Experts of a small language model.
Size: 13 layers, width 384, vocabulary 8192, 68.4M parameters.
Experts: 6 experts in each of 13 layers, 576 GeGLU neurons an expert, 1 pick a token, a softmax router.
Below are experts of layer 8 (counted from 0) of a mixture-of-experts language model. Rows are named router (the router's row for the expert), gate (a neuron's input weights, with its number), up (a neuron's input weights, with its number), down (a neuron's output weights, with its number) and show model dimensions 0-63. Each number is 128 + 32 x the weight over its row's rms, rounded and kept within 0 to 255. Numbers have three digits each.
Before each expert's rows: a language model's description of what the expert responds to. This comes from a sample of Wikipedia text that the model never trained on.

# expert 0
Single capital letters and first or middle pieces of names and words, plus connectives like but, that, which, however, e.g. C, U, Ka.
router:125120104172123155076082081099068125165150169099118094101095154225117077117148107103110161132108164096101064137161106165099127153110134085112176113088110171107160095166098124130166124132144135
gate0:127151156098120128131135141117146096158088117150078131100060090104116130088096155180130097142098119126146162137138068161114082155255149143163148133152090131133101134080137118154085159086166136
up0:178117074117096127137130157143111105131142160133145132116130135138102068133102143107127123114113111160158213176109121127086166130052175039097130150133138159044109110155101100120107128156120147
down0:068072130141161125182089083154134148123119137139136191118133100086095146120071170131114105066125115136029116107167091113100096153151154150089138163148113138142088124113117119082149225159118133
gate1:106077122102111142119170128139150151134103179142148068106074168078074147134137056164147079146121197097125115125138102092093094211114092158134107165118160147103070090075121125182135158159070127
up1:146158141147116148064162110171056173173162158123142141145135132132103095130188159103108118124143094089065153173136204126166150167134126130076179066154142114100165136179134133077184107159145170
down1:077064149122195222248159149157107080131076110104163148127137181153074097110112176116150146194127158119122095144211082098095135137178120128136100141117158154135127147107149117142193151133141140
gate2:118143128127082118119161117135122133107053136183104136090107089085143135151172131167098102099153198121141120081106170105119115169158084111113107126140161111119129133104118142156118103112183099
up2:103114137129183145113124202107160145129102120119143057203216179133108136119126138151184136139129116159135102197164149163114104085096136174099147164143063134078120144169178111118167139040083200
down2:155091167099132162139150119146147085175131086113139124179168154115167112100156152195165140116051125131096150118125147131119169091097163176149127152116134148083132152072177175104102164082146157
gate3:123120109170157130197139154240135135138097122091155168132125090150153167129158113093140120169122146154187141155112126157159110188108174149132137101153138136153083111084125134073045119169113097
up3:100108163112180127094135095061117105157147125112136079124104145107163066167105203143118157083151118119134137097130112103155117062119079107134135131131135124137087157178121169124175083111143090
down3:185131158086100131067079120107121132101144084120126147169105115102103088132148123122086121100108112110191116134142146173127139122167088175094100063128160160135097133172105179080173062168152146
gate4:129146156117132099109137113145106163126114067130100150142144187145181175182167141209103093080178142151157105125057099113131121114139096192095043128137109137175172096155124125178088074105092139
up4:181124150117116175129107086144114137067105127048114102161086137146088173110092137067129156133164108136119131113122145160156141121137106068184158142165123121147150171127133178080117142136115082
down4:113113174163144173142124076120150123131113169200160197141091154159142107093137109113115185102149136112190094138111144141148147094113116160070136121158086118089126196094133081158132052185161125
gate5:143132130134172098138123130066138166132154163174165135123163145131118135089120090114127103136096091133137154143094133103158155136098133133099113117117117100172125083062136140150164192094108093
up5:117189089132122125104139114100121139112141071152139086190137135127133113121148134109106157080158117091123129121110181135114127117112146104176130178141109063116087133075146148089157170133086185
down5:198097087138146109093080172194142103159155095150133076134149175156107114137188154081140128090087077130196140116170107116114131115091123122141163163090179113117112162136086103130130069122094125
gate6:138126110134137139210185090167130134130137097094092077207153158088141109134126160076132109099125201114110100160144153108130203125158159113120166077159184120146176114130153110162095146152145127
up6:145138157059122115141107130192150126105120074138106101188159113156131093128124120118095073087133140129122147168127153075107169104056109143125183090129158132155143127126109162099078146116137141
down6:144129159155191147136125129109178149124132156106104127050134123075145123137116142115144117123153159207151135152051157094126139133028171153111107017183071139113183106085107105105153093145127085
gate7:107147082109142127155129138147141141112112087135115202117084157156098109150161167147153107137111113126075164140144197131148086207126142088111157170137098079095098111197121119115139110060138102
up7:204127116111105111093102130141114174136169123054204075130124142088079105144103126119217124120105109111110095156145082147125095187125126100133162076160142121106105158156103148114133090131165111
down7:141192111139143096154121130145146107072155177072131173136128134155083134154135201126091164101134118148124096147175109141161095171113087089089104095131167110130149139149147104184116131100142109
gate8:121087159147144134109104153158123149096108116158133157093162151114135128099161106138191116162109186182172139164137101125153073186098121157128162180139123161091137096145158071118065144124152123
up8:126100190131110104114105127118135176181129121125078164140145164171123068084177116187107121154155198169177156144100153128111099120124119155126144179128060117115160100127156109144108120088173129
down8:114162135138114120130148105101145149135068150173132140131127147139082163116135157150079123095088139125071141162133144158150110094140096113187134103119132149096164185115099161084119163089117080
gate9:128096091162106103117129109141209087148125085163091157148148141126114128075115142087189198141144093109117086181135182115165142196121166157055181157151146129132135127165126129145130133169113095
up9:135129108181128119100157081120138100163116131157097146125174047137129106099108106073126144101140068117116121089100152123130167167157076155138122164119147122093152173100115117078171113109120099
down9:114122120190125170148128121133109153093130133134104108186112112138136120151020132067153110110136157107000152146141131102144099125122131129149100156128088118107156146117129142126149255103106127
gate10:118143144153095127193146145126164161137123172097128128093129188091157111173123150109183071071139127223134200149139118100133137214188095147115158083169163080088129078148143082117118120076188112
up10:083101083145134148156098134154089095162136109094163141190129164171112127156136130136159164237157118112141087118117130122075118110082091180133141111047142137130165134129091129122116136175127156
down10:174140153140154141172139093211179152169118143155094150064073127049190108146211108141083131154182151109206095088061075140083186185140095140169159183153179140137114149157177095121068057112138111
gate11:159125172123111118148125124150131123084092163149118150124126096122180114098100182118160142081051139120157079115123190154106122136147148138136142101107108079161121112083133101147133113101134160
up11:123131069134162174136161154083145109148123067176143147150088121159070134157147105129088136036127117128121089182049117139129141110107138144142110096149121056115128135185087170127128112110138149
down11:147116123129124106066093119183139109160135198130161191180142103194171132118146156168110110124089056118082143138107101080112137141131121090177089125085124135156159143203109111147111157170109109
gate12:167160094143134131146134140133091151133106091166129142149204086081147152140113175118152139148140138187153135179120122159115166115186087161117160124151174155133133141114159115179114143135170098
up12:172187104132104120126161120115084120136135156227196135178129084090093127178118157156147117125134116153125122143139162090088143119140096135133152122151148148118154127125111161213102151090182158
down12:119111133132123160123130132162122118122148124141181135099133119156144126126008137098147097144168129139000156120125132119119106127090100166107154131111135112138145133081105125129113255112153120
gate13:110103073126143118144126112158124163167115175137137133083053103109123078241119083140130171078083128090143131153140138148057172184088108122165129132146122096145129098085152129117098120169095101
up13:153150157131127163139148135111124110124144076129138121143162140160141171074141185151150075144146178132110122093100109147158109146188173170095087100116147185105143098124121087122143112111162116
down13:134095098132153111139147099122153095086121129145105139135171136120090199130154153102181133154163158124167149110188170130122113155124148126043099141140106107110144141115092109204104080186154116
gate14:110136157152097107131169061106098128151128178131123105148064125146143222104156132156147125086114142111088117072134109108117099225146147165081101121125116118083095093159090133172087154115111102
up14:145136155067149134141065194177098140130126110162085126106155178112114070133144148057097160166163126118173130128154170174087123116116092141100168132124110127165122142062119139113135119139140168
down14:162166127096092082165140202160135110153144164158119114132168180105200115144212130146147095129125115124216131116109109170114111130151150086168141143133153158126128129176145098093149038091123134
gate15:138088157152153181136131120172154062117115147133150155130152139172116121123142117095126133196115144147170117125125135168141105176121101127150119113135157123160157082092197146092133161040097132
up15:167093101115112163112101133114155147162084098077154163118109141144117127153130165070124117113112122145084134137171105173170108126171117111099149082131139135190181188157143120115076152088100160
down15:157158074101103122084099136117127124155145116091152115150094191124196137128048118110109145114135102137026158099129134157101135124136154144119117129142099101106185109113153096137104209147182196
gate16:057077148171147140110154141154143161105124165131101069094132152101153093101106113138121153100115173180165105132181130120105136103106107150178139146133164122079071130162094066178125154166114159
up16:133105121139143100124211178093110142161111064061067101228110117132179164188086102151147165139143111159176118121152113112109090150113110139065102112114129173086110099178205128133099163157058121
down16:146155090174173123118123129131169124117165115155087211146182156130142132133164154130088120106137105110229093099098106102086121108120158089121134085135146142147162122112154159128095009131172073
gate17:149151195134096186158145110191181130091102147148121165157132185077116076133127111118141113163120127159079103119130154135146158180088125183155132127096106092145155080047119122121105117116131085
up17:123119199115082149133144140135099147087112149098175098169156114089129182095099111149157108162127137115111095121031160121140118146130083152161150134130105119167118129121175116120135113138144165
down17:159087075081061149130098091125163050095139095147052137063139120120138154125124154101144122091143093065091098110146113154138096126099159147066143140161096105133102160068061169176126166113123078
gate18:103125111175144138131144153151104132156130106073109070044148154140129157125111125105081116091110087150093138198171112129093123184139134128141166109139148118136112090126109093165155122142115117
up18:139135165108139130150138112094083058147157126140096093146156125079210103184133127135121093149146156113137196117173116162144113154111148142066111163146169125066162197157112171142119124154136155
down18:200121150158177152174164103153127136132114121072126143190100126177162141125231122090125136142084128104255120119121138126131155105092128140100116104067184085148118097177163157143117014124125138
gate19:169191133162145131211195112090152164128109121056135133074118119114106193159085146096140151131064082134194085108086119120056137161153173130147083039147111121105097113117131130124096187156106126
up19:136148113111163087121131137166126086099143192150087171118047159060113117127144158079108110119120090074096170117168116109169136170170085053141146130096139107109119154184119125174070084130114099
down19:186166181173110150129168134119093140105153117160209164115177141114108123136206040149128116165124098123183145202153100120116105153106131118132178143115127138084126126151179152146095067157128153
gate20:102121126169142140123088161106103145150117124167108124177052130123123095152115140148097105108155132161095175145095095126172115104090174112114096121147180128161135103151144103092112108116134110
up20:156111124139125146189131155186138128147145165093119108103156069100141103118142143075164060125099167101164153120144109095134144144095094169144134135158117115102214117131107108093158157127129040
down20:125120074164119161200108170154118152108169077056116088115107156118148126143158061168174115113132141111146130136078139154165132188122114114128133138134155194116101127145114112124119128132131149
gate21:153151122123132097123149139182157058130148142121132180124158140177124149107106115172144094155132126089088153126123087064161113178127104092064130152123097176120146140150115120111094152081144129
up21:184174129149152109084152099189116105113181091153100117116169164106111144113131137148143111172194103106141136143064080123132046091163162171156155078082086134153149143147158106081125149152106109
down21:132150126111138170142136112173156113080109154094112158200201168097130178139003132131098134193126144144000167125093173116142141112116127098125083131149168150125086138099145108119163255119120111
gate22:121091182128133138148137170142121084085147147119146110086167157110096163128114097140172143127075186101124166074150138099115147111102144175095061088135112137122112093132097094179166049148095148
up22:133134185162109093147117154172109152122174129095106066087154205161139139132145105070139163144099183160150153140166165125156108097082138200126091089129162110104124126157132148143133107169098157
down22:154090131122121106088084112102101149158109095098103117116156096139080098134078154156112074171131182162022151188176161070130170120094131130116156138164159129121172121174130153155149240167137121
gate23:108064115109133145120094142149105195148046087110134099159070104148091115045109125112115078052145112149154137114208097143124121162110163135076117112170183102084156113166100138114071175088096151
up23:173094178125111106122087191159109162119073142179166110106102128163147119068085140128138114089140095161132121181125130082159127194076184139070118122129132154085156145191096145138112086127132191
down23:177163096181148142126134120093122147137124156076114125066117167124128092142002139140141140149133103159001149160142099159139130134098139129136138102121087142121175103138101143135172235117122107
gate24:159140134168158088128120134111125186067068127108182202190121137091123135093128145147151104145094111122107065130117123115118132127180163174076129067099137148177143119150157079159159150089107147
up24:118050097155116126113131170134149107074121101112139174191146142113133092047093145152120127130132134158055140197147122135113066102068121133083160161110169092116190148085171133167112134075098120
down24:119116102100135097107105110125094116100167151139167055147147084160086111122079088119117127119115100138154060152138131102142129128122145099109188078178121076122138084133165124122163086159127072
gate25:102145114141132064143166107158076110107146134157105111159121105110135160075168107136165131109118116074119162107152137071108146113148144148100152104134103098099199078118150127135119185081120121
up25:139160114118182134147139139095174180134119148122144159101135106170138120145092161091127104126086149169145132140095139194074112174132184088166098121162173150125057135099108111113106141168132133
down25:121096172137161147147124063139138164075145038159117066223130157077141162129152157155098105111136123145165167063148096108082093112155183081127095133157095144112092135106138128113134076156119132
gate26:117141117135104133131178132102089080109093095113112126124159111101106165163148137178074162132151139134138111114115120106121153193130109174119139110147195100120137137147112144139126155169080111
up26:118076102128113149169107129164135106087121057109122122120141116203122053104148142135082107150136076146168130147118111182181100100117068197119165100137101147187187141170164123178113138110087104
down26:128142108110115127114112153133172115100136154151127138080134162144146148108109119124121132188146134122022127149132148110120154134176156134106140154126113122171165165098108083132111206100114135
gate27:159072135125122132122119176141075127103136097150147148176140100129154164100111146170130142113134118133143127127136136114128099148109159066080180145120052082124139086115136091097137205145143150
up27:115109120118118145154105100162187136168129165121152125121108134188133086147065104129088153124097139130129155093136079099144111139157156153165149158191080114134138135121142110067055122061108073
down27:131084165115127130054114101091132141162115141129163141118144172100168131105060165142128177088118145113013121134122150155140161096071094148132106192178106155141118150158169112159092216092184184
gate28:143173109184177159151146130131173143112173162065124076122151140095181151149112077131197157081092144151164143142150129136127147187129126134156152103134156093113069142108235134168177125092132096
up28:134118116157183118152169127135161106052145101117136117141124124139141165162059101061155132138107122125074091173140181131111180192129112072119174135092112114161113147118200110142198141119097165
down28:139152147114097112126133156130150171161150119149094100152140108139102103142072131089187155105119085092026183086122134091109144148129074149172164168118090144149163148143106150102151221099117046
gate29:106121088172155121166121135158087111132152142122131173124109207151125109137109168129151130081137091111189211117110124185142143153111146092053153146142114106069111122086139100145129091065132097
up29:099121050179122140131121119119101115143139163143089154162080180115108130123115172122145174082139042095157175126114057156175099145087142096074169130134117135124105149114137124159148092098141117
down29:123158147125084145058138121110106112169119145076206158185100115151069138126135083116114149099155122151144125171098102143169148103116102100135181155088133135174077110110113177135173126147086144
gate30:138116089119118159183156088134146096147139073108169091121093158116143135155049097161143142102126147143133121054173104100106107151111101181058131106155115127118088147154097139162116116132133121
up30:100088121118152177134131165126179127143126129138146022141183148109160162167116099141090146120158161103140132098146135098136157118147212168199100100104149171133130098145114128137165094154114142
down30:133102139129163141152180109178148120119075155176116083168117096165111160126137139120164116191187095138186062102178090129118164152188151132114112119140143159115097152101145104140160084149108130
gate31:105160075162136149154121124150187153121180077173131111171179089119098103107084142105124118125137078164134116149129171150134087180141184158209149108150103113110113061135113133142122142153092162
up31:116108110184113137149180159094117096103113115115115115139121136155157191162102079122112169132137130118103123154083111092102167171064116175128089170106154149136091143152113138124138113135131101
down31:191196157155099185164189134166073159151122090132123084088134172160131111143142133164160137121151090100190126101212175179100151117147081097118168057179144048193182137158137092101183094116085122
gate32:108126067090146100127117141124141081115176071098097177122152167085134081075096087113173141103129149121067170090075156104079141167115150109108068134104114190145145125117111077140136161133119027
up32:135123142138141128119098127143139091120156172062119159102076128128130109128128105088133093173101092121117160140115108148145127255097120062167154186138139108112113116193162087105133114163114141
down32:153155139115135109119124134157141140121110155180104093150126122119121145181073117182111103143121127110024154119111095152142140147146112130125132089174120137141126081190156083096115250153115128